{"hidden_act": "reglu", "moe_layers": [0, 1, 2, 3, 4, 5, 6, 7], "router_score": "sigmoid", "routed_scale": 2.83, "vocab_size": 16384, "tie_word_embeddings": false}
Below are experts of layer 5 (counted from 0) of a mixture-of-experts language model. Rows are named router (the router's row for the expert), gate (a neuron's input weights, with its number), up (a neuron's input weights, with its number) and show model dimensions 0-255. Each number is 128 + 24 x the weight over its row's rms, rounded and kept within 0 to 255. Numbers have three digits each.
Before each expert's rows: a language model's description of what the expert responds to. This comes from a sample of Wikipedia text that the model never trained on.

# expert 20
Capitalized place-name pieces
router:079136167145097105126083142121149111129114137110127166086131109168161133087111158115130159133089142071153145142129107106061171130174136115151078130133096130115108107120124130145136150149124111135108107114111139117105121135115159122112120099086153134125144121126121143118108083135121118131079125128185122090179177156124118124148088154121141105133136085136105171165139160147115102156123145107103148150171136114148109149170121097107144116111122157126118134114111101088108128143126113165119106122142137098168148126095142120144138095094102138115123135104150131120080122146143131136145119118118140111118063089149106120168069123104155094138123118128116114116162159128132125189107107166125070130155109124121097120098097114128131153131103125139150168146144089097091115161128123
gate0:118145149149096119124131162099154139153132165127163146142128106131124070140123174152149192145137106126113097119124147137126130071132119128099136147094157189122108096174122112110115135123149118102135143129157141126112100117112120108119121116152155090162088155122137153135135145110087117158133112126104073107155152129145076147173127119120107124139139094119171128122143096167131160131133098100124159166142126159153150161161141154120098144118127084097110130148150118103152130086104145153134080125062144117151120132106120151123099110142133145113108115096114095152118106143102114105130134131140152131123104128137077110087119113102114124143135157095143112091140064110097148131154117158121189105183090146125094121132110128137120170142112162139139128149132089102098127130071126
up0:122130086167138118133099164106129150157094126111123126139086147131111114087115107146103110134112120170125143121157138125156142125070165103122114104121162133128129186113136138141104076110175132098115124129131150114131102122157146101126151099119150118124108143131178131136145143135108121121132156108114119122130073137134127100110138150100145111085129113086131151131116117206156158143175139137119106068099138119139128092100184109128161082085155154139108144071159137142127128103178151115184110142115124123143133136114122173153124165112165144118087090142116134175170093114147148099122183188135113130110141112140120097131085158170176109138102130110132147130121126140128116143130127133133107142116139165102123102101170139112139118123104143100133144133108140105155126123126162

# expert 61
Narrative event verbs
router:086132099138128124108089128129147132165146147162131126127173140150142121159122138128115141118163154077136165129134101123089108133155132141099164140099089195123151168097099152157127094168125101131152124135101175130160121160099085096164094122124124101110127097156117113132129120126117115151087136097150172147125141093138161108128092137117136121120148093144136119110149135149157135139140147196122097127101135131105138105109125160153141093098133151131131128152122089149103124114069105156122169144142139090136093078105148129118114101104106116130124157124137111175078091144116141153123127136139119132159074148133115135175144184140173142105122126134089144166135099117143134115144125180151133120119154097110119137140114122137148154120161155120145130102153132074076130162146104
gate0:119151128138143107098140115086147147119156107178136131145135155128104117125143116125137137099128138095134143149109129094103126113105213124136137147112148142154091126145096109136125185109162185140134123142122137140119126114146140167140193114156121146075138095127147165099138137094096120129158079084134166144143115109109137162112128143075157077131105107136093102105163163146113113096142120180149137093131114134128099123146140128123143117086123123115127099126118135147093136126144106189091129150124112100137113143150122124135158110154101135104146142136134173175097132098151140132119106116146121076123131131141159137167115072110118134105162089086100098101129141136121123096112132128088108103124105106151149120143100115131166090167173097113127139137104087123109141155145166
up0:134142109113120137115116148164114125110114097122112114116125132132136132125177121124100105122095107125109123131134114118153170112108162142095095112125142140099144138168128102117085107133164127116142083100122103140086127104164160141116140115173118166172131132085101138177112123138158108132130132128155140082167126172166124138115160167130114116144125070182139169152100135113135133124118181140155120133127063128134147167094116135144144102167120110098116187128102146091123169133140157114126104117152102106108132126141106102125138145061123154161131104129129132091118136126182138123144174187145157083175136127137082081116115157121109114142180122124139138121162119125142118117120146143116120135137151135160100142152166136126107167110149148141165162114114151129132080122161148

# expert 43
H and Ch pieces, scripts
router:093174117116107125112054159140124152160135136153106106129135123121133145063156152141132120102099156124116122140122124129147113166151149107157111089124122095148104118175097159101103128103121139093106141117123125137136116129156123117088118119090121116110095120146132150094094119131099101079104099131161120174187066124089144159154134148124167098125110121130120152144141114144170159136109182117109131143135139129121110123125138165156117128134125139164135146111129141132123157085111109082177127148092174123156167127102128132144117119114114140129119134138177113132147074109126151093145088158095163150109083091163064153115100166128118099143137142111119093155126078122127127118123107113129116138141105098113106180132110172106084120108127147091135143131125128097136128138131141
gate1:112149110123120129131096111092160161137143144120075107072169137107109100107163145099141088134145123113145146123122123124149105154154124118154123100147130133144121097164101134060142137114153111110120114121164129156141124117130149145083140101083113155131121124135137120157112133130110141094128089132159152118147078164123137139135112086159167139090065119112121151141099131140147156149099166131156172135163099131133077149124145128130124149116104106124165126171139106060087098087132143133143125134170145097122143166116132125127171088075143153163126121132140157097136154156140129095131105110110114110149110113112139142160109136104093099125107140103094124126176113109122107136092095136088188152159103145139094124135091134101105114117134096121116126108162107103121102110168107
up1:147118139094131088105124129138105102120138113131117107139107130120142109114129102150117132117146094146098113147091108153072128094136154136146133112101134172105116054121150118150149135141155101114118143123113124114125119100139112122120129159120142157158125138107098119165118127106116129132112151147103136100135126147179133170165123131120137156111161129096099142123171165130141145133165126110141153123135131075117119106173135130096114136144133072138117097143103125079117152072168130139163109130091117142126102115137088115147127165142121128160121123092108162127043144132129093157100085109140148148089129142126094136150115121140139153143157122132108126161124144145196127180080178132133111080138158111134154096129126147113102105109155121069135148128112081168080118128112173

# expert 8
List, infobox and header starts
router:117113173141112107148066130146130158085118094118132108174136090093159108116176154114099116120075117086098105105150090134120150126115127150141100107120129108146098143142120150126120075136088126126149106134140166095149109166147122131116100081109170135148124122110123104111170135141138115127138092164178139133137099090108120112128159138110155122146072147136137139104149114132146131122154148141151149137116123148133142115119118136125184115099115132141104164158089123105151175119145117154140168122134154116137168130149165111172151151135135177134160122155165118167120072151139137168152152145155146133149061149139120159141168117143112123129176126136125173132148124130124151140146111156140143170148149124094084185111157157145105146106102141135144120167144123128149151129129134
gate0:164117105135130137170151112152124138096102122087096143174170109138144137148117159147091124149116120126116095136139105144167105132138147104132143134120138112152113128143110144133118097145123092139134080115108141153126130144133167152138111117154132116078102142139147145127173135163103148115117155135125124108116128105164175149110165135107149116188103153136153175149114123084071105164153117143151103140107126132128104118109136199115146096064179168139135135136149092099110147105171149152164119103117096122107121156129133124135129150148139139115161142155149118108168103148131162118128178121159117121128111131140126148108155129174101133120211149119137166114147153118125148174130149151133133151159166104099128144124134131127087124149158173069111162119119111113101132091131117
up0:156114127091103154142111069102107076122180137123141110089154111142130116140137116121134162095108122127121168115107086135182127162178139146158189116114102158158117114129113147140139097151127125166122129128124080129192129118152123137160118115112147177161136137150069096157099119124139170153151135130114128126163114117136151126147076129097113117111146129135137099134126162101154117125155135114123120147153118119129087129110104175112147124131111135164147093168130121119123127117135110139180115137156082120161122150154147152132121165103106090116127164112126123138097180132172127133125114105152114135166120080144160134125121166118151168114097143115111074119173157129166096163143132136134183124160119141125110123137135122117140157088172106140139154110158141111133097149145124

# expert 56
Abstract social nouns
router:056139153135117126164075135140157133157167106144122102172143137115125158122100119106129159096159123117113169089149115131145097101127109090087126116146110129161154146102102141107152117126133134110096102111147133108098137127120166119067169101108145122118152087112118163156128092137112093087115115131141161146165114104147119114136142165101134156129121121097148138127141066145110158156136175113121077142124108109155100116114108112116132142098165125126131142138148110117145144093101128135161133124107117146180143142105106105094134078122138143142136124132171142118124088130121136130121130114126147151139082112107093139112115134184106136137135177113097148166150144112151165115111119132143116125149101100120150155117140166136134159145118134113141095038137135061094148144138107
gate0:117139157127137118116128108096166065104117125155124047068147175164143093164119100105117198112080110093092132147144114156140106095168137137155098109144140093109150149098169132134102163154125109178131133119177130110154091111125125156085135151124114095110142104130108114152156139093135153141111133179089144136085109141101130127109129140132151138099109153149125106118152129101134149112104120107132116125120137164176106121146145137113109119102137174130148170114128135107150143111162145137141105148110148164119128146125117101146124118132109139138072124139143096072144081117162141116164118110152107138133131144135141141117142136148135131148119139089083136108109143137117142169104121132128099157116142065069119146096108116128127131117134143099098107133161140132125151146147095
up0:130111120112107148130124132135111090144108128131063085131148138131146138132096128107125132092125160138109150149118124105155158136117165123107107138151087096089108154097128095117109140152113109128159145071154128117096130146096112128133114152151160089077162112153173158146113073132122088116141145118144175147132118142116134142159117139152079158151153124159121146126135112178142178066096152146074147146121099141138089124124134114073140139163105146126168125125141145144184148104136123139171122090144123141151103116129139087115106095116139123177118114103102103127147113105130127110123108106130132106116128056129114144109095136156088148113109145076132110139140108108121118133112122141147100152116170122101152168120166107163127122116178148129123105123111175124137124106167117

# expert 27
Coordinates and Al- starts
router:093148173124096097130095097145138130134123156103118112123135126111134114067123136111159183112084182088118146109068126146085141137128100099133111127141171178123155131113140110130134102144107119140132126132111153094133132140130131162110142116111166133123132102119135108107148106094131103109132105134157151140170123150120099112090111116110125153156092075137105128116115093168115150133131158119121144103112137107121119123148152152121153136122131133143101146112143104153127113134127141151088105140080136060134104122113138144126140139169147117104099127096145141114094121136155150178133123171075116096134080128121092134141144174154118094149135101150064113125132132128165146165102136129099107134136098155119088133112105097111110093162092121154126177119150129115147121198106076
gate0:077137083118087117110111108138132116123074112101124140165135180119118107136101152134154142160147099137103128087096109107147157154155150098116154131125146146144141193104115142120108149182107139139127135122137137189137097183095106147131148114128144156098141115149124141164149094098106173100082151101129122148145165117159142132114146162137090156161164123124100159092148126133090090119129112150144125117137146130167138138150096166126139104102172118151148138129125088113119154120120138125138121109104128129170111112112080128122112120149130140178082102122122134111096094123129149155144121149111115172153132135150106140118156147177102119107111143147123183167130113148116161146103116160121139136120114158121150116094105142148099107187123096171104141113102086147124092144137112
up0:158112136143134118071120089134125119123134132119155141165100129153148130129099105118171095164159161169111072078117112132151153109153122117106167144097114086171146111154088120153102124081093144153166161142120086129102114116143109172133142174149135103149135136104120146106132182117103087154158136147129131167139130094104127100157145140147126122169155106124093106107137091172158105149132124137161141113114158066169155128109124105114127119106141117168120134110106141109121128111177111123126102131094106116134114147124150101131136130115161108096095116118137135140145118115173140155129142095130125144130125166146178128179157164140157156112093103108167158159127079157113134129109130100081139110160128120143125118153122117151119112152134125123090151119104141177146129111122167

# expert 15
Line breaks in lists and tables
router:100111165132101105139089167137121112119151102160128121099177161125106117106154126095139146109146137115131124129136095148107128120153087149132094127108097172154098153128086126144158088117070137134111100125130142105158089170143103125102139103127120181136134134105115105139122090138105117128128114152136163186166129096093156128115094174076106093156110124086123166080132113145131148107107149140152131117125143120091132078108135139107134125115166105131119135137104134079118109161145107106124134099112103147154135104119113119142137143119122106092161148122151171163148088122111113180122117166071118139148084128122136149125104142113141142121143091121141172156139096104129173102134092135115106073126109140101119122129137105160152135161099159083158136151117076126139161136128118
gate1:120169115141127099162150137089111108134159135151088119144137129122117142147102096111151143135111141182126177090136142119103100106150119102153131178116132140145120150143139084111145118145119146150159130096140171113132176114192169152139168127115113116114119096144158181141103060083097170124108145129080159126153118132138183124098129105125159126144160132118110105135141141147115112103087113104107112160101109151137140179127117107118164120141092138091099093102116105116179119091107114144126149130171119139114148095134127115108137131159117127103128176104122114132116138133159091139072111141098147161102119105111128150118120103138167125086142160106132161131134152112160140135136090114152115140069121092128149154103163126170128130142088120125151138123126132122146097143162126
up1:121105113124136168175139143096145128167125111123110132132078128072154143118114114118162163131111118102146130083121075181142147093118125132093115109168138150101106078121145127150137119151110104152121124174131127112115138134138146147119113159123123138113122120140120138116157112163117110132129180081139097122146121111134100127149136082150146147131077085149129120097078110156140120182147128153132124111171120107092137129164167165155133119121140085124134103136146116108164159093144153157090123134102160144108122108154169134144151140119142144137158111155152165147115120125134099139129151111127141147127125171148188126122140122130145085178077176147087153097157138120111099134113135141120097131140093160110109114167175141131091109116109085136102128127140161103103115144104074

# expert 41
She/her, de, headings
router:112078136140142146127119114105172152151119132186123094145152128126111152109111172138154088135109170125126154121147056138145124153128105113115118129115128150130137118088096160142147138143159122120157135133123112110134155150120116092118143129084110102147102122148130135120141109115093093162117108119184103130097114097151149103099112087107128116125124110087155148125178114120189105108152151136144130135125134150145110077137153142127138117107115134133132162184113119155157089131113134133132098176150110135105124110091143134120114165165178085159118100139141135173127107168143111086153093100094113141159081122121099150110122147146143089143128105137110116152116147122169144145146065123095135132142113077094116132099106097110109160168119154111119142119144134106115154152121068
gate0:146116143126165120123114143075136110147127119138151082094107124139090176075184153125160110160112145117107117131138127185095096111139100111124148140089146123162145080144104156130160114125133098099164151136111133116109130189136092127139134113099158126153126160107114097095090145104115134156131152140183146114147125136130150095134127102117114120107120100089121128083075142142144135131082102149140146124160110150145126108137150109163167147149122104143077118129120144175132102138158149128102170118115122152168166066158127140109130133141168132147115117147128166125145136124102152130091166085103132145138117076111121113152146088109126138143130147149130148113096129156134131114145113123105117166138110124112125101129103069113142091128136170153115128096123162107136154160095087
up0:136119144123101112120150129193149117090108129109135107101174099115127109129105119098139142095125105092137112143135098110078152129149107146105092172112141137095128139142162110153123153138149140082120092127116097108153077093138136139136152144111159134140111137122136094121155142131071089096121175121148133138101119142113129141134148145103131118180160144129115118119160125111127121143150073145130123167154113135120150098197164133136080082145143131085095096144128158122131105184120121138142160127135109132114126093149122117154110157167127159171102111095105142137123144108123097157145124118162098158162126122145125099145103144152112146122097151146125090125106148155145149095152138120085108108111110094099121133171168133115111182154148129096161154109109112167125176142083111